config = dict(
    num_hidden_layers=9,
    hidden_size=384,
    n_experts=16,
    experts_per_token=3,
    d_expert=160,
    d_shared_expert=0,
    hidden_act='swiglu',
    moe_layers=[2, 3, 4, 5, 6, 7, 8],
    router_score='softmax',
    normalize_top_k=False,
    routed_scale=2.04,
    balance_loss=0.00486,
    balance_bias=False,
    router_z_loss=0.0001,
    init_std_router=0.0187,
    lr_router=0.000544,
    vocab_size=48085,
    norm='rmsnorm',
    norm_eps=1e-05,
    tie_word_embeddings=False,
    optimizer='soap_variant',
    learning_rate=0.00337,
    beta1=0.95,
    beta2=0.98,
    batch_tokens=[32768, 65536],
    max_seq_len=1024,
    train_tokens=283300000,
    max_steps=5932,
    dataset='wikipedia_en',
)
Below are experts of layer 2 (counted from 0) of a mixture-of-experts language model. Rows are named router (the router's row for the expert), down (a neuron's output weights, with its number) and show model dimensions 128-255. Each number is 200 + 20 x the weight over its row's rms, rounded and kept within 0 to 999.
After each expert's rows: a language model's description of what the expert responds to. This comes from a sample of Wikipedia text that the model never trained on.

# expert 4
router,197,197,230,183,216,188,201,185,220,190,197,179,183,221,201,211,208,198,207,188,198,195,209,161,156,183,197,217,223,215,149,214,212,219,187,200,190,209,231,219,185,174,176,206,179,195,199,224,196,215,239,179,172,182,239,196,203,178,195,184,221,180,168,238,198,206,190,170,204,181,184,226,175,229,245,225,228,184,189,212,216,236,179,205,227,198,179,159,226,204,239,218,197,205,215,214,194,196,167,212,213,157,163,184,201,227,190,240,215,176,220,198,157,190,216,211,199,184,189,186,174,218,206,218,213,211,227,216
down0,239,189,164,200,220,183,179,216,224,198,163,171,243,193,208,181,233,200,209,198,186,224,184,180,202,192,154,233,195,219,172,171,191,199,227,232,206,219,216,182,171,162,229,194,189,186,180,189,203,196,234,196,201,199,201,203,216,172,176,205,227,199,218,204,197,200,194,196,195,214,229,208,198,229,221,189,188,225,188,203,202,174,217,202,229,200,216,192,234,237,237,264,173,180,183,219,197,206,195,194,206,171,191,174,220,228,169,185,189,216,241,167,244,235,196,199,172,213,225,168,213,188,197,199,213,236,206,194
down1,195,246,181,252,189,190,221,204,245,190,172,191,214,178,201,168,194,156,226,190,192,190,234,184,184,197,218,225,212,233,203,185,187,217,176,192,216,159,217,166,180,217,203,221,226,174,216,166,199,167,207,206,175,189,177,200,205,201,205,187,196,177,219,216,201,169,213,213,242,207,195,210,192,239,174,213,214,168,200,208,196,214,192,201,201,171,200,209,193,213,212,211,172,212,166,211,212,226,231,203,208,205,231,203,204,213,222,196,238,208,170,222,227,215,225,216,195,174,209,188,190,173,231,235,207,198,214,214
down2,192,202,195,200,207,235,209,211,193,164,219,158,193,151,192,168,215,185,202,206,209,196,210,205,192,162,207,211,211,191,191,224,176,193,198,197,177,208,220,199,246,177,215,217,197,209,205,191,181,243,236,204,206,215,210,201,223,221,187,233,195,239,214,198,236,193,198,216,213,202,198,197,199,187,197,203,212,213,187,199,220,190,197,208,195,227,166,206,205,184,200,207,220,182,221,215,156,178,205,201,215,216,225,214,211,173,211,212,167,200,195,193,183,201,202,209,210,235,211,233,185,230,199,162,207,221,211,184
Description: Head nouns and cells

# expert 14
router,184,200,214,218,207,200,206,184,214,191,161,181,188,201,192,174,209,203,233,220,218,214,188,204,194,204,194,193,210,219,185,166,215,180,213,202,181,209,227,212,202,177,188,208,164,188,201,208,233,208,228,174,165,187,205,190,224,196,171,175,229,200,207,224,229,203,162,179,159,185,224,185,175,205,233,239,239,192,197,214,215,211,181,231,220,210,182,179,195,206,213,225,214,210,211,204,200,218,175,242,217,188,193,172,209,213,195,196,204,208,248,192,197,174,218,210,180,163,190,172,185,210,191,234,201,171,188,227
down0,207,187,214,214,206,183,194,212,218,199,177,182,220,172,214,178,248,196,220,213,194,231,204,172,198,220,170,204,227,188,226,190,218,184,202,243,192,189,172,189,150,181,217,197,240,160,183,157,220,194,215,210,210,215,221,204,199,181,168,223,208,171,206,222,203,171,214,226,193,212,191,197,217,202,223,219,206,225,225,213,221,178,225,172,181,207,218,214,207,205,225,240,191,200,205,206,201,229,199,182,233,178,192,187,198,235,209,211,171,234,225,153,247,213,197,217,156,173,232,187,185,179,212,200,195,223,192,202
down1,199,246,144,214,206,193,221,239,217,185,181,228,199,183,186,196,175,184,218,178,201,160,173,206,177,232,203,201,178,216,196,183,208,199,200,217,247,157,243,193,204,219,178,234,222,175,180,224,172,173,213,213,169,191,195,211,211,218,188,209,206,197,222,198,187,167,214,227,198,238,199,215,214,230,178,202,212,199,195,184,192,223,228,192,186,187,205,227,179,218,234,208,204,181,197,207,228,197,224,170,222,208,209,169,210,209,229,211,223,202,190,194,219,206,226,205,188,167,178,212,212,173,222,198,176,219,190,201
down2,225,193,226,208,212,240,169,236,184,175,208,215,195,137,205,147,189,192,178,189,194,181,206,208,184,184,203,195,179,190,191,222,180,211,204,206,181,190,194,195,230,181,229,211,165,233,205,201,201,215,235,186,204,185,198,194,233,236,228,230,215,232,214,198,229,213,185,181,205,206,200,188,194,183,191,226,212,239,198,191,236,181,167,184,209,215,163,212,187,167,212,208,212,180,202,188,180,170,185,203,185,230,214,216,232,172,203,211,168,186,190,196,177,203,166,197,228,217,210,222,173,196,158,189,199,191,200,220
Description: Commas and separators

# expert 3
router,189,214,208,199,201,166,219,194,217,203,190,164,151,224,175,210,192,217,200,188,219,209,221,204,182,199,219,224,227,199,172,208,239,189,205,214,218,188,215,212,198,157,177,217,191,188,221,183,195,208,219,172,190,162,210,192,208,182,192,199,231,173,177,222,207,217,214,164,187,164,199,215,204,203,235,198,216,179,188,222,225,224,204,215,242,200,180,144,193,223,243,195,196,188,221,169,174,226,200,201,186,168,183,158,203,219,178,179,201,196,222,230,163,176,229,222,179,188,185,194,194,220,195,215,206,200,226,229
down0,213,188,190,203,215,188,204,220,183,207,168,153,223,180,195,211,227,212,199,188,181,216,194,180,191,200,193,229,205,248,170,194,203,180,173,231,183,218,199,196,191,179,218,198,212,169,217,163,227,182,219,195,236,212,197,212,226,177,137,225,185,167,200,212,193,187,229,211,163,215,199,206,217,207,219,197,224,221,214,232,195,164,210,226,203,199,221,167,225,243,215,219,198,189,204,211,196,228,202,220,198,180,212,181,226,211,175,202,190,225,238,156,237,262,201,186,171,176,223,164,215,179,207,183,172,204,207,194
down1,194,231,167,228,209,197,248,199,224,175,189,189,187,208,216,178,217,154,203,194,224,184,188,206,186,236,212,213,187,233,217,184,180,202,203,227,246,160,191,174,165,198,188,231,205,181,198,198,178,171,203,180,168,207,183,209,196,219,214,194,209,218,207,206,182,155,220,203,207,231,198,176,191,222,191,221,220,172,211,206,188,221,221,193,181,187,196,223,171,208,220,219,192,201,223,183,212,197,229,199,244,198,211,212,216,232,203,190,243,196,166,202,212,194,221,215,185,212,197,204,213,194,216,213,192,195,186,222
down2,200,194,242,192,213,220,205,223,182,177,203,177,193,152,194,169,235,183,218,178,201,197,221,206,185,185,191,213,184,184,183,208,191,206,194,185,182,222,193,168,210,169,220,197,162,231,191,213,196,234,213,184,190,211,203,197,226,242,224,204,188,221,186,226,231,243,191,176,178,215,205,185,215,208,220,205,205,226,194,199,226,196,178,193,198,235,178,193,192,171,221,240,233,164,212,198,194,191,215,184,203,190,200,208,208,156,183,191,186,187,180,176,190,182,184,224,250,251,190,209,210,210,185,173,197,203,206,214
Description: Proper-name pieces

# expert 15
router,182,212,226,189,201,188,220,180,222,218,192,225,185,232,194,197,210,197,214,175,172,210,194,202,170,217,230,191,190,187,177,205,219,192,206,219,179,222,202,216,178,165,171,189,200,211,222,222,196,208,231,165,195,176,199,205,231,171,193,190,209,181,189,234,221,243,191,181,209,183,196,183,176,196,207,211,216,182,218,222,233,233,199,214,236,212,198,171,235,207,246,190,193,221,215,209,203,206,166,227,209,182,177,186,199,201,204,213,224,187,235,172,170,211,222,218,188,186,196,187,176,248,200,217,205,206,213,226
down0,238,181,184,193,215,195,196,194,201,230,176,169,207,191,197,206,189,197,205,203,188,235,213,175,196,181,209,243,196,214,188,162,196,169,212,239,223,238,216,198,181,215,211,193,223,168,192,175,213,206,220,236,204,194,176,196,220,194,165,198,213,203,203,198,223,205,216,200,208,222,207,200,239,197,221,197,219,211,225,219,199,153,217,204,223,190,212,208,212,221,213,239,200,166,205,217,202,178,210,199,202,160,218,174,215,220,196,228,182,217,218,182,229,219,192,200,178,155,194,166,212,204,184,193,184,187,190,235
down1,198,214,134,220,207,176,219,204,223,176,204,236,234,224,195,190,205,182,180,178,233,165,201,175,202,213,192,212,179,233,207,176,182,225,182,215,241,173,204,199,202,178,193,212,201,154,229,179,212,178,212,200,163,212,172,213,211,221,203,198,210,208,222,171,199,182,214,226,201,208,180,174,191,214,182,215,200,159,182,181,170,230,198,177,180,164,211,237,191,231,224,203,177,203,191,220,211,198,233,213,230,211,207,185,202,248,213,205,230,211,180,212,216,208,217,220,165,202,185,196,202,159,208,210,205,185,220,217
down2,219,195,216,195,220,204,208,203,174,171,206,177,206,165,192,178,213,175,202,197,205,195,210,191,191,201,206,211,194,184,212,185,184,203,201,158,185,217,205,199,195,137,187,207,177,217,191,192,224,211,206,203,199,203,222,215,238,228,209,199,195,226,213,225,201,184,216,177,171,236,199,208,215,203,193,233,214,217,194,174,230,200,209,200,194,231,169,189,173,181,198,212,213,141,235,195,155,177,200,199,207,213,180,215,197,178,179,225,171,180,174,188,184,190,194,197,233,225,212,197,187,211,202,185,195,214,200,201
Description: Word-final pieces

# expert 8
router,187,195,238,219,198,202,200,180,193,201,187,178,162,207,184,203,171,199,226,174,194,217,213,199,188,181,225,215,173,164,198,210,243,182,233,212,186,210,210,230,192,190,184,210,198,208,215,203,192,212,228,194,208,195,209,187,223,186,200,196,240,179,173,237,218,207,198,173,193,180,199,231,204,186,217,205,198,177,196,227,221,194,205,221,224,198,176,165,219,228,238,170,202,178,221,178,202,204,186,198,195,175,188,174,218,225,180,210,192,182,206,187,155,193,211,211,166,204,177,178,180,225,202,216,209,182,206,238
down0,222,187,189,201,205,193,199,242,213,205,163,154,220,181,208,159,248,216,197,192,188,213,185,186,178,210,195,223,221,240,198,181,188,190,206,244,215,209,193,185,190,181,226,195,205,136,201,185,242,206,225,223,227,219,203,184,225,163,161,212,213,175,195,190,223,188,214,195,180,240,202,197,237,221,185,192,229,222,209,215,198,133,209,197,164,216,214,199,218,221,199,227,190,189,193,209,191,237,216,216,231,171,228,169,217,210,184,189,203,227,240,151,248,244,204,195,192,189,221,165,199,169,174,166,185,206,205,196
down1,185,249,181,258,196,177,228,205,243,209,165,197,204,180,213,180,199,152,250,186,206,184,228,194,151,228,206,250,207,231,205,191,211,202,200,211,216,179,214,164,168,212,205,232,201,154,222,190,220,164,204,213,147,212,193,208,198,201,218,210,194,198,232,232,187,163,208,208,246,209,194,210,204,221,173,207,221,186,201,219,194,203,203,190,207,154,221,218,195,220,224,200,193,209,158,218,201,230,233,203,205,202,213,192,196,226,181,186,232,217,173,185,236,221,211,190,167,169,197,181,176,180,228,233,191,197,219,243
down2,212,190,235,209,209,238,186,208,188,197,192,193,188,165,161,178,218,194,179,220,192,203,212,178,193,192,183,230,186,187,190,236,180,217,182,183,188,201,206,187,215,156,218,204,177,209,189,195,200,213,218,202,177,190,199,212,244,239,193,237,194,210,187,210,199,189,183,189,186,212,230,177,228,205,210,229,207,239,205,217,261,200,185,181,208,223,198,202,176,195,202,227,208,156,225,190,172,187,219,215,197,221,198,223,194,183,200,209,170,181,220,203,209,204,202,197,253,267,186,226,178,200,190,161,192,236,219,213
Description: Line breaks after phrases

# expert 2
router,183,204,221,197,212,204,231,197,229,217,205,174,176,227,209,219,185,202,234,161,183,209,198,176,169,208,192,227,199,157,155,202,213,179,200,204,208,198,223,208,192,183,183,183,172,202,205,194,207,200,215,194,169,179,205,197,223,188,197,147,215,181,188,231,230,223,206,181,189,187,209,197,201,231,223,243,231,154,197,210,233,220,225,249,225,169,185,182,210,224,209,181,254,199,200,218,195,188,195,201,209,169,176,200,196,216,188,225,194,225,205,227,174,181,221,217,193,186,193,198,166,210,188,195,219,197,218,230
down5,224,265,167,220,208,212,208,216,196,218,183,181,211,196,225,222,156,165,211,231,209,200,207,243,197,151,183,248,222,183,193,161,168,204,210,216,217,216,184,193,214,191,195,197,216,214,186,220,190,201,200,178,210,202,229,217,218,135,219,202,171,181,211,190,194,156,223,219,169,233,203,191,184,229,195,202,218,192,153,206,178,168,221,201,187,207,229,236,199,209,188,188,181,228,204,190,203,210,198,227,197,171,139,161,177,246,204,177,195,197,193,165,203,207,208,209,211,211,173,202,172,207,191,212,225,214,203,207
down6,179,216,208,203,255,191,164,159,181,193,184,231,206,227,183,185,199,212,195,209,177,193,228,179,204,205,187,194,226,187,208,205,223,205,192,219,198,227,204,205,209,226,179,232,211,210,194,192,220,220,164,170,223,207,182,201,148,199,165,218,196,200,229,204,191,185,170,228,191,184,189,203,188,225,210,203,223,164,179,178,195,214,207,169,203,232,208,198,166,230,203,231,207,179,191,199,185,164,180,243,177,170,193,210,206,216,228,205,159,212,189,223,177,192,194,212,175,202,195,169,222,164,221,223,227,203,172,203
down7,193,193,183,207,200,201,222,180,220,187,196,185,216,188,239,222,201,216,146,186,184,189,212,189,249,202,183,170,213,195,172,186,202,206,199,195,197,216,210,197,206,149,204,197,202,206,215,176,238,196,208,179,208,174,180,216,193,168,186,208,203,168,249,205,221,186,213,156,189,224,208,186,163,172,250,204,186,197,234,217,189,177,190,202,199,229,247,160,189,207,180,176,201,188,212,162,228,197,184,211,209,222,179,191,169,212,203,211,198,170,186,206,183,173,166,194,213,182,219,214,221,194,179,187,227,169,171,193
Description: Verbs after subject nouns

# expert 7
router,175,184,205,231,202,214,199,181,199,183,198,191,165,223,199,201,207,233,217,203,200,184,197,209,174,189,202,196,203,217,183,180,219,178,217,188,196,241,201,226,201,182,173,220,188,196,203,218,217,196,227,152,173,173,227,196,248,158,194,168,216,195,197,233,214,215,169,161,187,172,212,220,204,221,209,205,189,189,184,205,202,200,204,217,214,194,175,175,216,233,221,218,207,236,235,197,227,196,190,218,193,186,175,193,179,223,203,207,204,201,219,175,189,177,228,213,204,150,178,184,186,215,196,215,231,195,192,246
down0,217,175,172,180,214,198,182,208,194,226,190,161,204,164,170,190,235,196,226,194,185,205,189,134,211,205,174,212,188,182,208,180,244,215,196,223,209,214,171,210,195,167,189,182,240,167,192,172,215,169,214,219,204,186,216,193,212,177,169,213,226,189,196,197,211,173,235,202,190,225,203,172,222,218,208,197,195,235,225,213,194,174,198,182,184,214,187,181,196,210,204,214,199,220,186,200,167,205,215,189,243,163,207,174,199,206,203,194,185,240,236,139,234,239,231,213,179,184,221,190,200,164,171,217,190,185,187,201
down1,195,241,153,233,204,190,224,239,218,218,189,215,193,179,200,202,190,175,215,193,214,176,179,201,165,240,208,221,190,224,213,205,184,194,213,207,230,186,214,182,166,193,170,215,219,174,195,208,201,187,218,212,158,203,198,206,203,226,195,201,211,189,234,193,197,142,231,204,212,212,191,200,211,229,196,214,220,190,204,190,188,211,220,210,216,198,193,239,166,187,215,215,202,185,202,204,218,193,245,202,212,214,192,179,215,226,202,187,232,195,179,187,231,214,227,212,171,167,146,201,205,176,216,196,182,210,195,206
down2,223,179,242,209,208,205,209,207,173,191,198,180,213,165,166,187,209,196,185,197,189,156,197,174,192,192,223,208,184,209,208,239,179,210,224,201,170,201,185,180,230,165,193,176,173,209,191,223,239,251,215,199,168,211,194,179,223,223,210,212,215,240,215,196,229,215,210,183,198,226,217,207,203,179,191,198,207,201,178,204,249,189,212,206,215,211,174,201,174,179,204,215,209,184,236,214,161,162,187,197,209,228,217,226,200,204,172,233,180,188,187,202,190,201,204,228,233,244,193,225,196,221,184,196,197,222,199,211
Description: Table and list punctuation

# expert 0
router,173,200,203,184,218,195,212,202,206,190,204,185,169,234,188,187,207,225,213,180,218,199,209,164,168,224,225,201,204,182,187,177,205,184,192,231,207,200,220,213,199,170,178,234,180,210,170,207,224,204,222,167,189,173,171,195,204,173,190,183,213,161,188,231,227,215,158,180,202,184,189,202,203,223,202,208,194,182,188,229,224,210,209,246,231,201,206,177,223,225,207,217,215,196,228,188,179,182,195,227,182,215,174,190,197,210,202,180,195,185,203,220,169,189,216,235,213,188,177,182,160,196,174,234,186,205,218,227
down5,238,207,138,210,203,213,199,186,204,215,192,214,202,224,226,218,191,195,203,225,210,215,167,213,189,161,165,214,203,183,177,153,189,207,227,207,213,217,212,202,216,205,199,205,202,198,218,196,182,217,197,183,208,211,225,223,221,196,185,202,186,196,204,192,175,167,235,190,192,226,202,191,187,224,205,206,201,189,186,203,199,151,203,209,201,229,229,242,213,194,230,196,188,240,198,193,197,219,191,197,196,188,147,180,189,236,205,212,200,175,224,179,212,203,211,173,188,196,184,206,165,170,196,172,216,206,199,199
down6,191,225,220,214,239,180,191,159,187,186,195,226,168,229,193,193,180,216,186,224,202,215,214,185,205,210,173,219,214,202,156,201,224,188,209,218,175,215,180,207,199,200,165,211,195,226,181,189,198,201,181,171,196,189,153,211,152,184,165,194,200,191,226,200,169,200,182,208,190,167,188,233,188,238,203,189,217,177,195,175,189,228,204,199,213,237,195,218,150,210,200,228,223,207,199,204,183,183,181,217,188,140,184,189,197,241,230,168,217,229,197,212,209,201,211,215,163,180,196,161,189,175,208,217,211,212,189,234
down7,164,199,171,214,199,186,218,160,198,185,197,194,191,176,240,215,201,216,164,172,206,197,188,229,207,201,164,172,213,194,180,213,213,196,178,201,213,168,211,186,204,202,211,219,201,221,213,200,233,221,219,161,215,233,182,221,184,171,175,184,221,195,238,192,225,206,226,177,204,206,216,209,206,183,219,216,200,173,188,234,192,181,185,204,202,201,222,186,175,205,169,196,176,200,215,174,221,195,180,200,200,195,181,194,188,190,182,186,158,204,171,198,202,179,174,194,166,191,228,190,209,204,169,201,202,216,164,193
Description: Prepositions after predicates

# expert 1
router,195,178,213,224,209,186,215,174,227,196,143,196,152,227,184,203,196,202,223,177,195,205,182,193,147,194,189,193,179,178,160,216,239,212,204,204,182,225,191,215,188,179,162,190,195,201,242,193,210,210,226,170,200,166,208,183,239,200,192,156,204,190,179,237,202,217,175,182,199,181,210,215,188,210,224,236,173,170,197,175,214,234,198,217,218,171,188,188,211,216,217,186,211,227,246,201,224,147,181,238,206,196,152,222,204,204,183,231,209,184,204,186,170,204,226,217,204,184,187,186,178,202,190,233,213,186,213,234
down0,245,163,173,212,202,201,216,213,190,177,168,184,201,191,190,191,211,200,209,185,183,211,195,177,189,205,178,247,183,251,182,186,205,171,183,219,207,213,207,191,180,173,213,174,225,185,196,192,232,195,246,215,201,188,171,187,235,178,182,224,235,202,201,194,231,203,200,200,177,233,187,200,226,209,220,197,192,242,214,206,194,146,221,197,182,214,195,185,196,222,250,253,207,182,210,216,198,220,212,197,221,165,204,178,219,224,209,215,183,205,213,170,236,214,196,193,163,162,220,186,221,188,179,184,188,203,208,210
down1,178,211,150,221,176,181,225,215,210,208,203,222,200,186,183,192,162,153,219,183,211,183,216,205,190,228,212,221,207,227,217,190,182,199,187,197,204,166,195,175,181,193,166,222,211,185,212,210,187,201,207,195,156,190,178,188,198,223,187,212,224,174,226,200,182,146,214,234,224,215,188,213,175,219,192,220,179,194,204,199,181,214,208,194,220,176,209,198,198,203,237,188,200,194,207,209,203,237,215,189,206,237,179,168,208,237,200,203,223,186,158,212,224,247,213,207,165,157,186,196,212,163,212,233,206,201,194,209
down2,214,182,213,198,232,214,209,206,171,158,181,178,212,152,157,211,219,227,205,209,205,201,190,170,194,193,170,205,215,204,195,220,158,245,223,211,153,211,193,162,231,188,190,178,198,216,190,210,222,223,212,193,155,184,217,224,226,217,182,208,179,243,196,207,216,215,201,189,198,224,222,220,224,175,185,236,213,191,175,221,201,214,210,212,207,231,185,205,201,184,200,206,211,161,230,224,176,198,205,206,212,219,231,210,198,188,190,218,178,178,195,197,186,218,197,219,234,226,176,204,181,196,194,182,180,210,204,223
Description: Coordinating conjunctions

# expert 5
router,176,199,199,190,225,187,200,183,239,177,191,188,190,220,182,173,187,217,208,221,250,188,189,171,166,214,216,213,226,197,201,186,217,209,209,221,174,204,210,210,181,197,162,256,162,180,178,213,228,201,207,177,152,193,169,169,223,162,193,202,208,205,205,228,211,207,180,178,207,181,202,190,204,224,209,197,210,180,164,210,216,214,189,224,222,211,185,172,198,211,206,214,201,219,208,203,176,211,186,225,233,215,185,196,176,227,176,200,181,172,222,229,157,201,248,225,201,189,180,195,193,210,186,227,216,208,218,222
down0,230,175,171,194,225,217,189,231,201,214,193,175,202,186,204,173,226,207,206,218,176,248,179,179,203,208,185,233,205,217,194,162,221,185,189,202,177,206,224,185,176,213,223,197,216,160,178,157,230,210,227,208,213,213,194,200,225,186,167,204,194,170,198,227,244,194,210,188,198,200,188,209,197,201,206,187,185,215,206,211,205,153,214,202,217,172,219,174,223,211,215,236,210,173,194,198,193,227,215,219,207,168,203,175,216,209,169,207,207,225,230,177,242,206,200,216,169,186,221,167,219,167,203,186,189,205,201,205
down1,192,196,164,215,197,206,208,206,228,183,199,197,219,192,243,201,175,142,229,183,189,153,183,185,162,215,229,212,205,243,215,179,191,209,185,210,240,162,188,153,194,180,189,236,203,175,210,206,196,182,211,218,144,172,186,214,200,225,194,181,219,198,209,200,199,167,206,241,230,221,205,205,185,234,178,206,201,196,203,198,185,214,198,187,161,177,210,210,186,189,207,188,219,191,215,192,218,210,210,218,209,204,184,195,205,215,202,200,233,219,183,206,247,208,212,197,174,183,201,203,209,173,216,201,175,177,190,207
down2,177,183,224,201,209,211,192,204,188,192,202,194,202,159,171,151,209,180,183,187,203,189,212,186,201,207,229,225,205,184,181,191,194,229,216,195,153,207,190,197,230,159,223,195,171,237,195,185,200,216,217,191,184,192,211,204,244,225,214,228,198,237,205,172,213,209,192,187,180,211,190,192,216,159,181,199,190,234,152,185,241,195,184,195,216,232,181,198,187,177,208,185,198,175,230,202,157,201,193,208,191,221,213,219,213,175,201,216,204,183,190,203,168,202,203,198,219,206,215,199,169,197,184,195,198,206,205,210
Description: Commas and copulas

# expert 12
router,201,202,216,224,208,182,211,168,224,189,178,175,190,201,162,232,189,209,218,164,190,226,209,201,185,183,236,209,199,186,182,226,233,197,231,212,200,220,189,201,201,181,172,214,197,190,223,199,217,179,217,177,183,183,187,172,209,190,194,186,216,182,172,221,205,233,210,180,207,155,201,215,194,189,222,213,211,176,193,219,229,221,220,219,220,199,196,168,198,237,244,189,185,196,233,220,216,194,182,216,173,158,188,176,213,213,166,208,225,199,221,216,178,222,218,204,162,171,200,196,171,224,184,217,197,190,207,213
down0,216,185,172,186,191,206,202,212,207,211,176,172,193,173,190,191,229,235,209,194,173,200,201,170,189,198,188,223,209,225,172,195,203,176,219,248,208,197,199,204,188,165,231,177,204,166,201,178,236,187,221,206,220,216,203,219,238,171,159,228,205,188,195,207,226,191,208,213,180,211,224,208,226,218,212,186,217,232,221,227,203,147,237,199,158,181,194,201,221,237,218,241,220,168,225,201,196,233,216,194,215,165,233,185,204,198,189,200,207,238,232,152,223,239,200,198,188,185,208,160,195,184,179,189,176,208,212,222
down1,202,233,158,230,211,190,223,208,225,194,204,209,184,195,186,176,189,177,205,187,238,198,209,209,177,221,207,225,197,233,194,185,199,184,202,238,225,152,211,156,196,208,191,205,223,168,211,191,205,193,209,203,168,195,175,204,194,198,211,198,185,200,203,188,185,165,211,202,220,226,189,195,183,220,182,218,232,206,247,187,175,228,215,160,200,161,220,230,214,232,229,193,174,219,238,166,222,215,239,212,224,226,208,175,215,203,178,182,237,196,181,188,213,205,188,210,181,175,191,194,216,198,239,212,193,224,180,207
down2,205,204,210,184,214,209,210,199,184,202,204,181,218,178,163,183,202,180,225,180,182,212,199,205,175,175,199,193,179,189,194,198,189,204,205,185,173,237,211,176,250,198,204,172,186,214,177,212,195,232,233,167,172,185,196,192,239,232,213,215,195,241,207,213,234,219,228,198,181,212,217,190,204,167,208,202,208,197,179,229,243,218,187,220,222,201,180,185,176,188,212,219,229,163,217,204,178,170,216,211,200,203,197,211,190,189,184,197,188,166,197,218,202,192,186,198,220,246,197,212,194,203,204,173,206,207,204,203
Description: Paragraph starts and quotes

# expert 13
router,185,212,217,214,200,185,236,183,225,191,165,177,155,239,184,214,183,210,195,196,197,203,199,194,173,176,203,223,211,201,165,191,226,205,243,208,179,222,210,215,218,167,171,220,184,204,206,200,200,204,220,178,163,167,197,214,237,169,183,201,224,163,162,228,212,220,195,177,204,164,177,188,184,204,235,231,210,185,179,194,216,221,234,217,235,177,186,181,209,200,218,235,204,221,211,223,227,197,178,205,221,218,176,195,206,213,214,209,199,175,240,212,177,187,217,217,196,160,210,196,181,203,206,216,207,191,214,221
down0,233,178,203,191,201,223,200,184,213,193,157,181,190,188,181,199,227,202,201,202,180,201,183,201,192,190,187,237,196,212,179,189,189,185,177,224,213,211,205,202,169,185,223,176,204,180,195,154,211,200,219,225,204,177,171,210,250,174,167,225,201,200,213,205,212,196,204,175,165,213,213,199,215,209,224,172,193,192,208,212,197,189,222,189,198,188,219,194,249,226,191,230,195,173,195,208,180,252,219,207,220,179,180,167,246,229,156,201,197,230,205,175,217,194,195,203,176,159,197,163,191,173,202,201,188,190,177,223
down1,202,229,183,246,197,195,220,206,252,192,185,181,182,193,215,186,193,155,243,194,198,185,219,190,188,230,220,201,194,239,221,197,194,205,209,213,228,140,177,156,186,200,192,234,198,183,189,185,197,186,219,230,171,189,209,199,218,208,174,193,201,178,225,224,170,170,211,229,239,225,186,194,165,223,153,211,201,176,210,191,175,206,201,190,182,180,196,223,161,188,220,201,198,210,198,228,211,223,238,224,201,220,227,184,213,241,216,198,226,195,154,197,235,211,199,224,186,194,183,210,201,191,234,235,231,189,196,176
down2,232,188,247,189,221,213,210,216,184,203,184,198,221,151,189,190,196,187,201,229,194,193,204,207,192,187,225,220,198,197,201,245,186,178,184,188,175,213,170,185,207,171,207,200,192,201,199,181,214,240,215,206,204,209,213,191,240,234,205,221,198,255,205,207,223,200,196,186,209,226,202,194,220,183,196,202,220,206,193,206,224,190,197,218,202,251,181,195,177,171,187,219,188,154,216,204,168,203,198,200,206,190,195,206,230,176,198,203,153,200,171,161,194,201,184,252,244,230,206,236,170,221,203,200,199,215,198,206
Description: Nouns and verbs after articles

# expert 6
router,206,220,192,232,221,193,183,175,219,183,197,191,186,201,196,191,209,222,239,180,209,241,213,210,181,217,223,203,205,217,190,202,226,187,203,211,205,205,223,236,202,187,188,209,175,181,216,225,221,187,225,171,191,185,208,190,229,215,183,179,246,193,186,226,218,200,184,163,185,212,239,198,179,228,223,215,237,181,199,227,217,220,205,228,214,208,205,168,202,205,223,184,213,208,210,180,210,192,171,228,201,179,194,143,218,206,184,180,219,208,219,199,193,170,224,220,202,181,204,183,184,187,199,205,218,170,222,239
down0,214,166,201,209,223,198,181,200,214,201,184,159,216,191,216,183,235,214,221,211,219,216,208,160,197,207,200,227,225,211,201,197,221,184,201,239,187,217,187,221,166,206,208,178,217,146,186,184,217,160,237,210,198,199,193,213,203,198,172,208,206,195,217,239,182,180,208,201,184,202,192,189,201,210,232,218,210,221,226,214,217,170,242,183,165,192,212,204,228,210,204,236,191,202,200,178,195,218,238,199,232,173,194,173,198,237,189,218,189,205,207,178,264,228,206,238,179,154,253,180,191,179,173,177,199,217,207,194
down1,211,219,166,226,166,194,225,232,211,196,209,223,192,201,197,195,172,177,210,166,225,161,219,206,189,235,200,219,172,244,201,181,193,187,197,197,208,170,206,187,196,186,199,224,190,183,210,177,175,173,203,209,167,193,186,213,216,204,194,206,203,221,215,186,193,178,210,241,217,212,185,204,178,216,166,208,188,176,187,217,204,218,204,179,190,176,197,187,190,202,214,209,199,178,198,196,205,209,221,203,233,230,227,170,247,235,201,188,236,180,183,220,200,217,217,218,187,193,166,216,204,170,205,229,195,219,206,198
down2,201,177,208,182,217,217,198,231,181,192,207,174,218,139,185,168,187,193,213,201,223,187,204,191,186,151,206,199,195,186,181,231,194,207,188,207,184,212,174,183,229,182,203,193,160,224,193,205,208,220,230,184,205,204,213,199,208,242,212,237,171,236,208,191,219,205,193,184,192,200,181,199,204,177,204,227,204,223,180,191,235,180,160,194,235,221,158,179,207,190,193,210,217,179,214,223,179,169,202,208,201,226,214,205,214,165,195,202,166,189,162,176,197,198,192,212,235,240,204,219,187,210,191,157,212,212,207,179
Description: Sentence-final periods